Below are experts of layer 5 (counted from 0) of a mixture-of-experts language model. Rows are named router (the router's row for the expert), gate (a neuron's input weights, with its number), up (a neuron's input weights, with its number) and show model dimensions 0-191. Each number is 200 + 20 x the weight over its row's rms, rounded and kept within 0 to 999.
Before each expert's rows: a language model's description of what the expert responds to. This comes from a sample of Wikipedia text that the model never trained on.

# expert 9
Middle pieces of common English words and hyphens, such as h-ig-hest, g-ig-antic, dep-ress-ed, mid-2010s, plus some score digits.
router,226,238,196,197,186,225,185,212,180,179,233,185,233,240,204,233,213,200,219,181,191,163,167,197,189,212,190,202,212,205,196,228,208,178,205,195,199,198,171,186,219,175,210,209,187,214,208,204,177,166,221,223,175,170,218,174,196,193,214,230,198,181,237,167,205,164,179,201,189,248,187,195,244,206,217,177,218,208,181,186,223,168,201,184,174,210,206,165,188,211,237,206,205,218,197,187,197,218,176,195,219,207,203,181,232,212,172,198,224,218,195,175,206,183,202,195,189,233,225,245,217,155,209,214,155,201,198,191,201,211,206,178,218,168,207,196,191,209,192,194,197,173,213,201,211,174,178,191,197,218,177,229,210,234,210,191,178,182,173,245,217,215,222,203,208,196,178,208,193,204,217,220,170,184,176,169,200,211,205,199,188,212,205,194,229,176,220,188,216,159,209,169
gate0,172,213,220,186,201,201,226,201,187,161,195,230,220,209,215,192,211,233,192,233,194,215,206,172,157,159,168,217,207,159,189,200,214,192,237,205,220,218,217,178,235,224,191,206,197,193,154,212,197,205,206,184,191,188,222,209,197,195,194,221,225,182,216,228,177,205,232,204,208,199,187,211,211,207,173,193,202,181,187,192,211,183,169,177,203,180,203,178,211,225,192,192,214,208,241,198,224,218,220,170,206,214,196,215,247,238,201,222,199,169,215,167,199,187,214,202,207,181,217,226,237,226,221,185,209,203,175,179,195,158,145,213,230,201,206,200,236,188,207,174,193,201,179,181,163,199,190,178,180,214,196,173,224,173,220,180,169,216,186,213,191,189,220,168,189,192,198,199,207,210,199,212,221,192,235,239,198,185,200,179,213,219,172,211,192,154,217,207,206,212,193,199
up0,219,195,226,177,193,217,199,196,184,209,234,184,206,217,208,196,167,232,230,213,204,191,207,218,230,202,188,217,209,175,214,197,211,222,251,206,185,187,236,209,183,221,184,222,203,213,222,191,195,214,217,200,222,203,177,215,209,165,213,223,237,170,219,171,209,208,206,204,225,205,198,215,219,215,232,223,183,211,210,207,195,222,209,174,185,206,200,210,220,197,173,206,190,183,178,209,223,198,221,169,172,211,228,178,208,227,171,231,187,160,191,150,223,160,197,183,224,246,221,229,196,178,154,163,208,199,228,195,212,191,204,228,203,212,176,199,169,208,234,159,241,190,198,212,216,229,201,165,200,201,227,200,225,161,172,204,201,199,219,201,211,225,184,192,186,212,202,227,164,181,189,218,184,243,195,187,211,199,198,180,207,205,223,222,209,204,187,211,203,207,211,198

# expert 15
First digit of a year after a space or parenthesis, as in taxon authority dates like (Walker, 1856) or In 1995, plus date spaces.
router,208,233,192,198,204,218,191,217,183,173,196,207,214,242,208,216,192,191,189,189,193,159,164,187,177,242,174,202,220,208,179,217,188,198,231,215,196,196,180,194,226,193,211,200,171,209,235,168,191,180,200,213,156,205,218,185,210,199,187,226,192,166,224,192,220,164,186,181,174,245,151,184,226,213,237,163,207,200,204,197,185,191,212,184,180,223,217,183,210,224,226,226,216,219,186,192,188,212,179,211,189,200,201,185,224,214,191,202,219,243,219,197,195,195,230,199,185,213,211,207,243,171,218,221,166,212,218,209,199,184,213,190,215,172,210,205,186,210,207,212,196,187,199,196,222,190,203,197,189,231,161,212,195,203,213,164,169,208,172,222,194,184,189,198,227,178,175,221,201,204,217,238,172,192,158,190,203,235,178,204,205,224,175,180,245,195,217,186,211,170,207,175
gate0,202,205,222,167,218,183,210,161,217,204,190,203,209,198,196,213,194,204,207,220,214,202,185,195,177,176,159,195,211,172,207,200,202,189,188,214,217,216,209,199,187,221,211,200,175,179,219,185,192,225,229,221,195,195,205,195,222,155,195,206,213,189,222,205,165,216,229,233,184,200,181,167,234,195,152,200,179,209,200,182,218,185,203,203,199,208,200,171,190,232,221,216,208,211,214,198,218,191,227,200,198,214,179,227,241,213,219,192,212,161,204,188,194,174,201,204,216,172,203,226,229,185,224,189,191,185,195,189,207,189,232,199,211,202,224,203,193,175,199,218,176,202,137,235,164,220,190,165,168,210,185,199,201,187,190,158,194,182,196,199,189,184,209,185,189,178,162,209,253,245,185,198,216,198,220,225,172,170,184,218,224,176,201,192,190,182,263,176,200,224,187,181
up0,228,227,222,202,183,213,199,204,172,219,238,185,185,208,187,180,210,197,225,200,199,219,211,175,245,227,188,223,183,156,189,160,212,211,247,196,210,212,196,222,200,205,230,186,206,195,192,233,193,216,212,184,250,222,188,193,194,212,249,212,213,178,213,199,210,195,199,205,253,200,172,192,210,224,198,215,166,193,220,192,175,205,185,185,189,169,211,217,227,191,205,204,178,168,217,189,218,200,204,161,205,197,241,185,196,239,169,212,191,188,217,195,203,180,201,197,222,254,217,217,176,193,184,147,213,211,205,190,208,210,189,222,203,204,164,170,207,244,189,154,224,202,200,191,213,241,211,199,231,184,229,172,206,201,172,216,188,197,207,186,175,208,212,182,182,213,195,186,167,188,195,215,210,214,179,193,225,216,222,195,196,199,200,205,197,210,181,207,227,195,186,216

# expert 10
Content nouns, verbs and suffixes in descriptive prose about building, use, design and technique, such as use, built, located, -ulation, available.
router,212,254,189,204,208,192,201,204,183,171,216,179,215,243,224,222,210,192,188,168,184,183,186,200,197,232,161,204,226,199,175,215,201,201,226,212,212,206,186,164,218,199,218,199,187,215,198,199,204,175,205,214,181,203,219,198,214,199,194,222,172,152,215,171,201,164,208,205,185,227,175,205,230,210,215,190,208,211,212,182,190,172,202,191,185,203,225,183,185,226,209,195,222,237,172,170,205,222,197,221,199,194,215,188,246,244,180,209,225,229,198,197,196,218,230,172,199,223,218,210,220,182,223,206,156,217,200,163,202,203,241,171,202,166,218,216,161,204,230,210,203,173,191,207,191,183,194,184,213,242,180,225,193,203,204,158,175,194,176,217,215,174,208,193,211,190,171,190,184,208,216,235,173,196,181,161,205,192,193,189,197,192,205,206,226,183,230,192,231,180,220,186
gate0,178,204,234,182,205,199,238,174,208,185,181,189,225,208,198,195,219,224,191,232,191,205,198,164,164,149,172,200,179,182,222,201,211,208,181,182,187,198,195,186,234,203,210,177,181,207,161,206,194,210,216,211,215,202,186,182,215,213,194,212,219,174,231,209,144,225,223,217,202,193,156,185,187,186,191,197,197,193,178,184,184,174,203,177,224,194,193,159,193,208,228,208,233,238,218,188,182,212,166,194,191,195,200,183,254,200,220,218,205,183,204,173,196,194,203,229,226,192,220,223,216,213,220,207,209,227,200,190,226,196,169,175,201,182,206,193,192,193,199,202,213,194,170,176,178,242,167,208,184,197,176,175,218,205,218,202,183,154,155,188,184,197,215,205,188,184,155,222,232,184,206,187,204,206,206,216,180,177,183,180,224,193,185,198,166,180,225,200,223,217,183,183
up0,250,197,209,200,172,212,213,171,162,227,236,210,182,215,228,184,196,200,211,212,183,199,197,199,263,197,189,208,214,175,220,209,239,210,220,218,156,173,225,218,193,207,209,208,205,193,210,194,191,207,239,193,221,221,195,204,209,182,247,210,222,198,204,198,199,241,234,202,218,173,200,207,194,204,199,222,186,189,210,177,185,191,205,193,198,199,221,200,224,217,182,167,192,192,179,194,186,207,216,164,177,208,258,200,192,265,177,224,183,209,213,193,200,160,214,173,243,242,193,220,215,201,184,172,217,220,229,186,206,160,212,219,187,199,182,195,204,213,222,166,224,196,182,186,204,229,198,168,219,199,220,216,217,191,210,216,170,200,197,185,186,195,175,204,164,204,179,201,173,198,195,225,196,228,191,192,220,215,194,176,219,187,191,193,178,218,208,201,210,184,202,192

# expert 6
Labels and values in taxonomy boxes, election tables and headings, such as Class: Aves, Subclass, Total, Democratic, W in result columns.
router,205,232,169,175,204,188,199,228,197,181,218,164,206,211,216,210,208,189,202,188,165,163,173,186,190,244,167,211,223,203,224,221,195,192,220,221,206,206,178,195,212,193,217,218,194,197,206,201,197,191,199,223,160,181,196,203,197,208,194,212,190,166,238,186,220,169,198,202,193,207,171,216,243,217,227,203,185,199,196,179,188,174,207,192,184,197,214,157,205,216,196,195,225,236,193,202,186,209,218,217,166,191,209,202,203,197,164,208,228,206,215,189,202,198,234,192,177,239,214,237,222,184,202,193,157,201,212,202,213,193,236,162,208,159,220,208,176,207,213,200,203,179,193,202,217,188,166,176,203,213,187,193,184,182,221,152,181,201,171,229,173,207,226,203,217,203,156,208,184,204,223,229,170,197,174,175,216,239,195,215,193,196,183,173,243,188,209,186,219,187,206,155
gate0,181,192,219,196,216,182,216,198,167,165,199,204,237,226,178,183,216,238,200,242,209,215,198,149,184,149,178,181,215,176,175,197,196,204,208,192,208,223,190,213,200,222,203,210,200,217,197,217,204,185,215,200,186,211,204,214,201,233,223,197,229,198,214,199,175,185,204,220,190,198,156,177,209,207,179,189,226,186,213,182,205,187,197,204,189,193,193,195,206,221,234,213,186,222,219,181,211,216,218,188,157,196,200,211,243,231,224,229,210,183,224,202,213,184,212,206,222,176,207,205,218,220,221,183,221,192,198,180,239,185,176,190,187,190,220,198,208,166,214,199,215,159,180,164,179,233,174,208,176,206,198,186,211,195,227,183,169,203,179,249,192,196,220,164,191,177,189,222,225,209,175,190,203,180,231,218,156,164,215,178,217,202,168,224,182,202,234,198,212,205,170,189
up0,227,227,204,221,185,204,219,201,198,219,222,203,203,191,188,198,185,207,227,204,216,180,183,195,271,191,192,169,201,167,210,199,206,234,221,218,207,179,252,219,166,209,202,188,193,217,210,205,189,204,236,179,211,228,193,245,238,198,226,197,215,167,217,183,207,204,182,198,220,155,203,197,240,212,189,196,163,212,209,195,226,212,212,185,210,211,191,226,230,182,221,204,210,204,214,188,229,196,203,182,202,197,245,223,194,239,174,219,202,195,191,158,183,170,198,164,213,241,202,216,179,191,202,159,209,194,209,177,195,200,188,227,185,231,196,219,201,206,203,170,247,212,165,226,197,241,209,171,210,193,204,216,205,201,195,236,199,203,214,177,215,219,184,206,158,203,213,210,171,191,202,188,182,216,206,201,204,200,201,212,227,212,221,207,203,202,216,228,222,174,200,200

# expert 7
Pronouns, possessives and articles in life-story prose, especially his, her, their, the before family words like wife or children.
router,206,232,178,206,206,211,199,237,168,170,200,189,227,222,195,227,199,180,177,195,188,195,172,189,190,239,158,199,202,213,189,217,198,178,214,205,197,218,173,182,201,203,227,196,192,237,208,198,186,176,215,229,174,187,209,201,211,192,192,234,174,176,221,184,210,182,173,209,179,221,181,188,224,207,232,195,198,208,180,169,208,197,201,199,190,218,214,193,199,230,213,212,216,223,172,169,188,205,194,223,226,189,181,193,229,254,172,194,230,217,197,203,189,190,229,166,192,224,206,224,220,170,212,234,150,209,202,189,224,206,199,160,206,187,217,207,166,201,215,195,189,171,195,205,212,174,201,173,205,250,198,220,181,225,220,158,200,194,161,233,195,191,229,188,201,192,173,210,185,199,192,230,164,194,180,176,202,217,183,208,217,208,167,205,216,195,231,173,206,192,216,167
gate0,211,214,222,181,182,222,212,170,192,180,172,206,240,215,196,213,215,249,195,232,185,199,201,197,158,195,162,188,184,180,227,182,223,200,218,176,213,194,203,178,183,220,195,180,178,203,180,212,179,191,221,200,186,213,197,208,209,196,189,202,231,195,202,211,183,199,235,214,215,183,171,179,212,178,193,184,217,205,191,192,179,184,193,178,175,193,189,164,214,232,207,225,210,223,242,176,221,230,199,172,206,198,187,167,253,213,191,205,199,174,192,179,200,219,210,221,232,192,207,218,228,214,246,177,202,216,169,187,204,175,161,206,220,205,222,213,203,170,178,184,194,186,200,185,186,215,188,187,178,230,169,198,196,164,242,197,180,183,197,215,173,213,198,191,203,178,161,215,230,191,194,190,215,208,224,222,173,167,211,181,225,195,181,211,153,206,218,203,210,194,184,159
up0,211,204,179,196,146,211,199,183,172,246,242,206,204,217,216,200,187,191,213,212,201,188,206,214,247,211,188,196,218,169,236,185,227,198,221,225,182,198,221,205,202,204,191,218,204,229,174,192,211,219,231,197,209,213,187,213,218,186,230,202,209,194,192,165,190,203,201,194,262,203,195,190,209,210,207,203,170,191,233,197,181,192,230,187,178,201,208,210,201,211,158,194,208,170,204,195,191,183,195,168,214,205,239,197,178,228,157,237,189,196,190,192,224,164,184,195,229,249,196,215,188,195,183,181,210,210,238,226,215,187,182,226,174,186,204,185,174,222,204,168,218,204,188,215,209,242,242,180,196,211,246,218,225,171,174,197,185,184,189,188,186,190,160,182,165,222,185,196,178,203,189,192,188,227,181,216,203,194,202,173,217,195,219,198,210,211,196,212,223,195,206,206

# expert 13
Line breaks ending title lines and sections, section heading markers like == and ===, and table pipes and separator rows.
router,220,234,200,190,207,202,191,230,188,179,219,180,219,245,215,233,207,178,189,176,181,163,178,221,184,248,165,182,234,196,178,229,189,191,236,204,208,178,189,197,207,191,231,219,191,208,210,190,199,167,191,213,174,194,201,204,198,190,207,219,190,154,242,171,207,170,207,199,188,230,163,207,241,199,207,170,199,196,203,175,205,182,207,187,192,201,213,185,199,213,201,190,215,218,188,187,191,206,194,225,208,173,194,200,203,199,175,214,253,209,219,215,200,198,219,188,187,246,215,229,225,177,218,206,154,214,202,189,214,208,210,155,197,177,210,210,158,218,217,197,185,189,203,200,200,187,195,181,184,226,182,227,180,224,221,169,187,166,166,227,181,191,217,210,234,181,192,207,203,209,201,215,168,201,182,189,197,215,173,201,230,209,195,200,234,193,228,168,215,176,222,189
gate0,214,214,230,196,198,202,227,208,196,179,183,198,222,218,190,194,215,233,216,224,221,210,181,177,177,151,168,159,210,157,200,184,215,192,204,207,214,209,211,212,225,210,195,215,178,171,193,206,165,206,231,207,219,231,213,168,203,187,216,226,234,215,192,195,192,195,199,209,176,211,153,152,216,184,192,179,219,212,216,153,187,201,221,216,215,186,209,202,211,230,213,211,227,220,183,174,220,195,193,192,183,209,205,223,206,211,183,228,193,189,208,191,212,195,230,225,225,172,194,220,202,201,218,202,207,209,202,168,184,185,173,187,207,213,210,209,192,159,224,197,177,188,192,217,176,200,212,192,194,193,158,180,211,177,216,199,153,173,190,213,199,193,228,191,174,147,165,180,204,224,186,198,223,193,227,197,194,215,217,185,222,222,175,181,178,178,255,176,231,207,199,207
up0,221,194,207,197,159,204,208,207,178,202,219,183,186,212,203,208,162,207,215,206,191,186,194,173,242,188,206,191,241,156,208,187,215,227,246,190,178,214,208,211,200,218,225,191,186,215,227,211,186,223,243,208,251,212,193,219,192,197,234,208,218,183,206,195,178,215,199,211,197,210,202,181,194,217,202,195,184,180,239,202,188,221,203,202,229,230,218,206,248,189,203,212,202,204,202,195,218,195,176,171,199,190,250,203,202,240,160,206,172,215,195,186,210,174,194,191,247,260,227,199,189,215,212,188,207,192,207,191,204,188,206,205,202,226,196,192,210,218,190,133,218,207,183,219,229,209,185,195,230,169,202,212,221,187,160,193,194,201,180,186,185,201,220,190,191,197,179,200,184,190,190,189,196,204,206,186,220,258,183,219,203,189,223,199,165,228,184,204,220,189,225,213

# expert 5
Spaces and digits that begin numbers after colons, pipes or parentheses, in table cells, weights, heights and units, such as 84 kg; 13 st.
router,210,234,179,206,198,199,183,226,187,153,185,174,195,222,213,220,197,187,198,183,191,204,174,201,193,269,180,203,209,187,181,201,184,190,223,210,195,190,153,186,217,179,208,218,181,228,201,197,192,186,204,217,173,183,203,179,227,208,213,212,197,158,213,176,205,168,197,183,189,214,160,183,237,211,214,193,196,197,207,175,181,175,211,196,189,221,209,170,202,216,219,205,227,211,191,191,180,219,196,216,196,189,205,184,205,229,178,211,227,225,220,208,209,203,225,190,186,233,223,238,223,196,206,218,154,189,194,195,224,178,202,186,228,179,195,226,169,214,240,218,182,190,210,202,213,185,188,183,217,218,169,224,191,213,234,181,159,180,185,217,188,181,231,195,224,188,174,198,191,210,215,233,181,211,162,175,201,220,191,220,195,212,201,177,231,210,205,166,228,147,206,176
gate0,185,188,194,178,193,202,198,203,181,157,210,197,229,206,192,207,211,249,203,234,204,194,181,188,194,193,188,203,198,180,217,206,218,201,224,176,182,216,201,188,210,221,213,204,188,195,210,214,191,195,213,224,202,211,194,160,201,208,228,222,212,209,204,211,202,211,223,228,189,218,148,193,219,226,166,201,215,184,196,177,207,185,225,180,150,186,170,167,220,197,228,218,208,207,236,207,217,244,208,198,176,202,199,196,226,207,197,223,187,170,252,199,224,179,219,209,239,203,202,199,210,196,202,195,195,215,169,186,224,174,201,183,220,229,197,166,209,230,193,213,171,186,191,171,158,199,195,199,179,189,171,188,214,191,210,187,156,181,203,197,189,179,198,161,190,175,166,216,204,206,197,166,232,208,227,202,154,188,216,218,231,216,193,185,173,190,256,172,191,197,177,195
up0,246,197,185,216,195,202,202,198,189,217,228,198,198,201,215,188,187,191,216,170,183,174,205,189,255,223,183,177,196,166,200,176,216,187,222,213,213,190,192,205,199,206,211,235,206,185,210,206,207,231,213,183,214,241,179,218,199,222,232,212,221,189,206,211,201,200,214,175,198,179,158,193,206,211,173,202,153,191,241,195,189,212,205,192,175,205,226,206,232,176,190,212,196,192,197,176,221,194,205,199,185,202,248,233,181,263,155,201,183,203,212,211,186,161,190,180,232,251,210,201,159,195,176,159,230,189,203,185,230,187,211,211,208,206,183,191,191,204,219,160,233,200,190,197,188,213,207,197,212,209,225,193,196,192,180,187,211,178,169,192,208,187,168,205,195,176,162,164,155,192,197,222,196,218,197,177,217,182,184,209,229,218,206,188,179,209,190,203,185,198,203,211

# expert 1
Short letter pieces inside words, often after r or w, in names and compounds, such as wides-p-read, fil-en-ame, Bund-es-liga.
router,204,235,212,183,216,193,190,199,181,192,181,174,213,261,211,221,208,198,185,179,186,165,167,194,191,219,159,217,204,211,220,195,189,179,207,199,210,215,174,184,222,200,217,207,178,207,198,185,200,163,219,210,167,179,230,185,214,218,201,223,198,166,224,186,188,165,196,214,207,238,184,221,232,211,202,161,202,199,185,201,198,184,222,178,194,226,233,166,182,217,225,202,217,223,192,191,187,212,189,214,204,206,186,214,254,205,193,210,212,235,208,201,177,198,193,191,200,230,227,222,216,198,213,207,160,187,197,184,187,166,198,178,217,160,225,221,177,212,212,197,185,175,186,216,203,178,206,194,209,207,179,224,187,201,223,166,177,169,174,211,172,181,201,188,212,194,171,191,198,223,206,243,173,207,166,178,192,225,199,198,195,210,173,186,226,182,236,183,222,155,214,175
gate0,178,210,225,185,189,205,203,195,190,195,168,195,243,241,195,190,192,239,217,245,184,198,188,182,160,173,190,188,193,175,209,200,214,195,201,198,216,228,200,196,226,190,205,172,204,216,196,217,203,196,228,190,209,201,191,203,226,197,191,217,222,213,223,205,183,214,228,209,246,227,174,178,196,196,182,197,204,223,198,190,204,198,184,190,192,150,225,203,196,222,190,198,204,200,225,166,206,225,212,173,178,220,204,170,227,211,214,210,195,161,201,203,210,211,229,222,220,193,216,252,244,202,199,186,212,225,196,197,222,182,165,188,212,212,214,191,222,195,184,193,203,159,167,164,163,206,207,216,171,195,194,178,218,217,225,180,173,166,165,218,193,208,217,172,188,175,167,232,219,199,207,189,230,190,231,230,186,185,211,175,229,202,170,187,186,173,233,186,222,200,188,185
up0,242,196,193,188,196,240,190,181,184,227,235,196,198,208,209,172,187,211,219,184,194,190,189,216,266,195,166,216,207,145,205,204,229,237,223,208,198,207,218,212,190,203,203,216,199,233,210,229,192,197,205,164,220,196,182,224,197,186,226,226,184,183,218,195,206,219,216,192,180,165,188,208,229,183,208,209,172,202,203,201,204,185,202,179,189,221,216,200,198,190,194,218,218,177,194,194,205,201,216,178,176,213,254,212,179,241,170,238,171,187,202,181,220,166,192,186,207,229,220,204,175,175,208,180,197,210,218,207,208,167,217,218,193,207,151,203,171,194,164,137,203,207,194,246,208,226,210,185,242,202,210,210,225,190,191,185,210,191,194,180,203,221,193,195,189,195,201,202,158,194,179,197,200,234,185,190,226,195,182,208,201,194,210,199,195,228,194,198,235,197,193,193

# expert 0
Word-internal pieces after a short capital or initial letter, mostly in names and foreign words, such as S-urg, V-ul, Af-ghan, Mal-don.
router,211,240,180,191,191,199,188,211,177,168,198,178,197,223,199,234,223,177,196,168,164,172,160,185,189,220,178,206,227,221,187,226,213,177,210,200,195,194,182,185,217,185,215,200,197,226,209,168,186,152,230,209,163,174,241,207,208,200,190,214,204,165,247,193,198,197,176,186,189,222,167,195,225,215,208,168,197,218,206,167,209,205,202,187,191,229,230,184,214,199,217,191,223,203,183,189,189,197,163,229,225,203,202,196,219,212,172,211,231,218,189,205,172,194,213,198,210,228,194,222,215,203,219,206,149,207,204,217,214,174,206,169,225,180,222,207,187,206,209,223,213,167,207,218,199,198,192,210,190,244,167,206,199,220,221,157,196,193,192,209,206,189,203,195,207,170,177,210,182,216,223,211,170,210,167,177,205,192,198,191,203,196,168,213,230,188,239,200,229,157,213,177
gate0,203,236,186,188,185,202,217,208,189,192,163,223,220,194,176,201,205,244,202,205,215,226,203,186,166,150,162,206,192,173,193,194,209,208,188,196,230,238,184,199,213,187,216,196,178,194,187,222,211,203,217,187,222,226,213,172,201,189,209,212,208,203,209,202,181,218,218,209,217,245,177,174,209,220,176,199,184,204,177,213,226,218,206,175,168,184,203,166,208,228,232,206,215,199,232,206,207,219,203,169,200,226,171,199,222,229,204,239,220,176,188,174,221,192,258,211,225,167,209,224,230,208,181,195,194,232,203,194,212,182,200,207,199,213,192,196,190,192,224,191,170,207,140,206,161,201,207,210,179,201,177,164,209,191,211,175,168,200,181,189,180,219,227,214,211,176,169,224,223,201,183,200,216,172,245,219,211,198,202,199,197,190,173,183,188,188,220,200,225,203,174,207
up0,209,215,208,205,198,213,208,188,165,222,236,199,193,209,193,174,195,198,198,195,203,195,195,213,234,189,206,210,203,162,202,204,219,224,225,212,187,169,197,200,183,225,190,206,214,206,194,202,198,188,222,192,233,202,194,204,211,216,236,242,187,176,201,185,227,217,190,194,230,196,188,205,227,193,196,196,188,230,236,201,201,212,206,184,219,215,230,216,238,214,194,206,180,169,182,193,218,186,222,160,189,213,243,211,184,251,150,226,182,214,183,199,196,172,186,175,210,251,183,209,185,172,196,191,221,216,216,195,217,160,214,204,201,215,207,206,189,210,209,186,233,195,167,237,185,240,226,193,196,229,211,216,234,171,194,213,211,203,199,183,198,212,173,195,157,171,194,183,176,178,177,175,182,231,201,191,214,186,182,197,216,200,256,203,198,224,185,240,237,195,219,220

# expert 3
Inner syllables of proper names and long words, often foreign or Spanish, such as Cá-d-iz, Pen-ins-ular, con-stitution.
router,201,235,198,202,227,208,184,213,172,196,195,198,196,224,211,206,204,188,192,199,157,178,167,181,196,227,182,214,209,210,211,229,203,174,199,216,203,188,151,185,224,173,257,206,177,220,205,178,197,176,207,215,176,196,220,192,187,217,202,215,186,172,223,165,195,167,187,176,197,226,186,198,231,218,217,174,189,203,178,169,195,168,199,195,171,205,199,176,177,196,233,195,217,232,202,194,187,217,191,217,228,174,202,196,215,223,177,225,232,237,177,201,180,190,203,180,199,224,197,227,241,207,218,192,158,225,210,211,231,203,216,182,234,174,191,213,182,208,203,190,205,180,199,213,199,185,192,177,206,206,183,237,163,188,229,158,192,177,155,227,208,203,205,198,197,199,175,221,217,216,207,222,196,202,179,185,230,212,207,217,192,216,207,189,242,204,223,199,236,162,206,180
gate0,207,222,226,196,214,205,204,185,188,165,198,186,244,214,202,205,215,208,214,212,217,208,205,176,189,168,158,176,174,156,198,178,202,240,210,188,219,212,209,210,186,219,169,194,175,213,164,219,227,185,219,192,218,216,242,181,198,199,188,233,222,200,211,209,199,213,210,212,208,220,141,208,198,184,154,177,208,218,201,176,210,201,174,192,185,203,187,160,200,210,206,213,209,211,228,199,232,195,204,198,196,179,187,193,229,213,191,226,220,168,216,169,215,192,222,199,244,185,214,234,224,191,202,180,220,204,205,178,215,184,168,206,219,183,219,212,191,179,221,200,179,205,167,195,172,228,183,209,151,216,179,186,211,177,205,191,146,215,215,168,181,214,208,195,177,177,196,209,213,197,194,206,192,202,229,218,195,160,214,190,205,175,192,222,213,168,240,208,217,214,176,193
up0,253,197,197,179,207,225,188,184,203,244,238,190,190,214,195,174,180,211,203,206,188,209,224,188,218,196,188,219,222,151,218,197,192,209,229,210,195,196,210,222,179,224,217,199,204,193,203,207,212,220,216,197,212,220,179,227,170,202,222,209,219,169,196,195,212,227,204,213,216,175,195,209,239,225,195,228,146,221,200,195,180,173,228,195,200,190,206,205,221,190,205,221,206,199,171,198,221,175,208,171,185,198,251,210,185,237,178,226,200,211,208,184,219,191,193,164,235,230,173,201,195,177,180,148,209,201,210,196,236,215,187,223,196,218,171,227,177,222,194,148,210,198,167,218,194,235,229,197,207,215,224,190,205,198,180,227,201,240,193,229,213,222,182,190,168,203,204,192,176,188,176,208,164,230,196,210,215,197,197,200,208,200,204,182,210,215,204,216,241,212,199,213

# expert 12
Opening parentheses, quotes and column pipes after names in tables and lists, such as Chris Leben |, Manuel Neuer (c), Henry de Sully (died.
router,256,227,184,186,198,199,194,215,182,191,229,189,212,226,210,226,205,185,174,191,187,177,173,211,193,255,180,195,209,208,185,209,196,213,239,217,184,178,180,184,233,206,223,192,176,229,220,186,192,190,198,212,176,197,204,179,215,206,206,228,171,180,220,185,199,183,178,203,189,229,173,207,236,205,229,155,183,197,197,166,193,191,205,186,192,214,221,176,200,213,220,197,226,224,173,192,199,222,179,224,205,161,186,198,217,223,174,222,237,232,216,193,192,209,223,186,193,225,210,218,240,177,206,220,171,218,204,189,215,208,221,172,222,185,202,222,174,208,240,196,208,176,211,217,224,211,204,199,214,235,181,224,181,223,220,167,179,169,186,219,215,182,223,187,226,184,165,208,216,202,205,247,188,199,178,175,198,211,169,202,209,199,191,201,230,190,211,191,230,173,205,187
gate0,192,213,207,173,182,218,212,175,182,187,184,201,216,228,174,216,215,217,199,223,204,200,173,165,174,157,165,190,201,189,224,179,195,205,196,178,220,199,197,205,222,207,202,196,180,165,206,185,195,183,208,197,206,216,166,210,212,232,221,172,229,204,206,220,153,197,216,226,191,197,171,190,219,191,197,190,204,197,227,182,228,200,200,182,172,206,197,184,193,205,207,212,207,223,209,193,215,185,217,208,200,213,216,181,247,247,229,219,206,187,240,197,206,193,229,235,200,162,205,180,210,188,170,195,198,210,200,180,207,182,154,180,217,183,207,188,175,178,202,163,175,212,193,216,190,208,170,177,173,218,214,209,203,183,215,201,153,176,179,211,179,165,218,206,194,194,160,243,225,162,200,174,203,188,235,210,181,208,210,183,204,175,182,194,153,171,244,196,202,200,183,187
up0,234,211,186,183,200,226,212,195,174,230,239,172,196,226,169,213,195,186,202,195,219,182,186,212,241,218,205,204,195,152,200,187,199,223,222,204,201,165,218,231,206,200,234,217,197,172,196,206,192,199,234,213,242,198,188,225,199,222,262,201,221,175,197,207,185,203,218,225,210,180,195,200,221,224,216,208,172,218,245,203,203,215,189,205,201,185,183,198,206,182,203,194,197,199,187,195,193,147,204,200,184,202,247,176,193,225,167,217,162,224,194,179,219,182,181,178,201,236,185,193,173,177,178,170,215,188,234,174,212,183,193,214,188,201,208,183,179,216,200,157,199,218,189,228,181,238,195,180,200,195,219,202,241,219,202,202,171,216,186,194,199,195,202,218,191,229,188,222,193,157,217,197,195,206,237,208,198,192,159,203,222,179,226,188,208,215,224,194,201,211,208,196

# expert 4
Periods, line breaks, pipes and sentence-opening words after headings, especially in census demographics text, such as households., blank line before The median age.
router,218,244,190,193,217,187,209,222,189,172,210,159,201,236,216,230,196,196,185,197,183,176,180,204,194,236,181,225,210,196,195,237,182,189,207,194,200,180,154,198,201,175,225,182,191,216,202,194,205,167,194,227,183,183,219,198,192,195,212,214,197,180,220,162,199,184,195,185,198,215,177,187,226,208,226,181,222,202,184,189,199,190,219,189,186,204,216,166,213,218,208,178,236,218,190,165,182,217,198,211,186,172,192,181,219,203,170,226,247,217,227,204,192,197,230,177,185,219,218,226,202,157,180,228,148,204,212,210,247,215,207,163,221,169,227,222,165,229,233,220,197,182,217,210,209,202,175,195,209,228,179,205,211,191,223,186,188,167,190,223,186,200,220,192,226,182,182,235,199,204,210,237,177,204,172,188,212,220,178,214,206,208,202,187,219,203,225,198,196,178,205,175
gate0,221,203,185,206,201,220,197,192,190,172,201,221,253,208,200,214,200,196,214,240,206,186,206,181,197,157,189,199,213,151,219,198,200,188,191,164,199,181,204,197,178,201,208,200,179,182,209,219,211,178,240,198,181,170,198,200,203,178,203,204,226,208,217,199,157,171,201,206,192,206,179,183,215,196,197,209,193,217,200,200,202,185,192,194,196,163,182,171,190,220,184,216,231,231,221,189,223,214,201,191,189,210,210,180,227,231,193,229,200,185,201,204,223,191,205,239,202,163,204,178,190,180,210,172,209,187,204,160,221,140,175,203,197,176,193,219,220,182,218,205,186,207,170,205,195,215,177,201,182,206,201,150,209,174,194,181,150,193,177,221,196,183,205,194,191,181,209,249,231,236,200,180,220,176,210,199,190,167,215,212,247,167,207,177,188,186,235,226,227,176,179,215
up0,230,186,184,192,200,208,187,177,184,244,225,184,195,230,181,195,216,195,216,203,183,218,206,224,250,219,192,212,198,152,209,183,234,227,221,187,202,192,215,190,198,205,196,197,190,184,214,195,199,171,198,191,236,221,164,225,195,201,227,203,239,184,218,208,182,215,169,201,195,196,194,196,234,196,187,212,197,184,234,207,228,211,203,183,211,205,219,192,228,185,175,226,199,205,215,181,194,170,207,156,180,202,248,221,177,253,162,234,182,228,198,180,217,173,201,198,197,259,193,219,203,199,188,160,207,224,226,194,208,187,202,209,213,219,184,196,181,221,186,182,219,187,185,237,208,232,190,198,234,191,240,219,204,180,186,204,195,202,187,181,194,237,191,185,152,220,199,212,156,203,224,212,216,212,207,201,220,180,198,206,202,193,200,215,178,212,178,214,218,196,208,215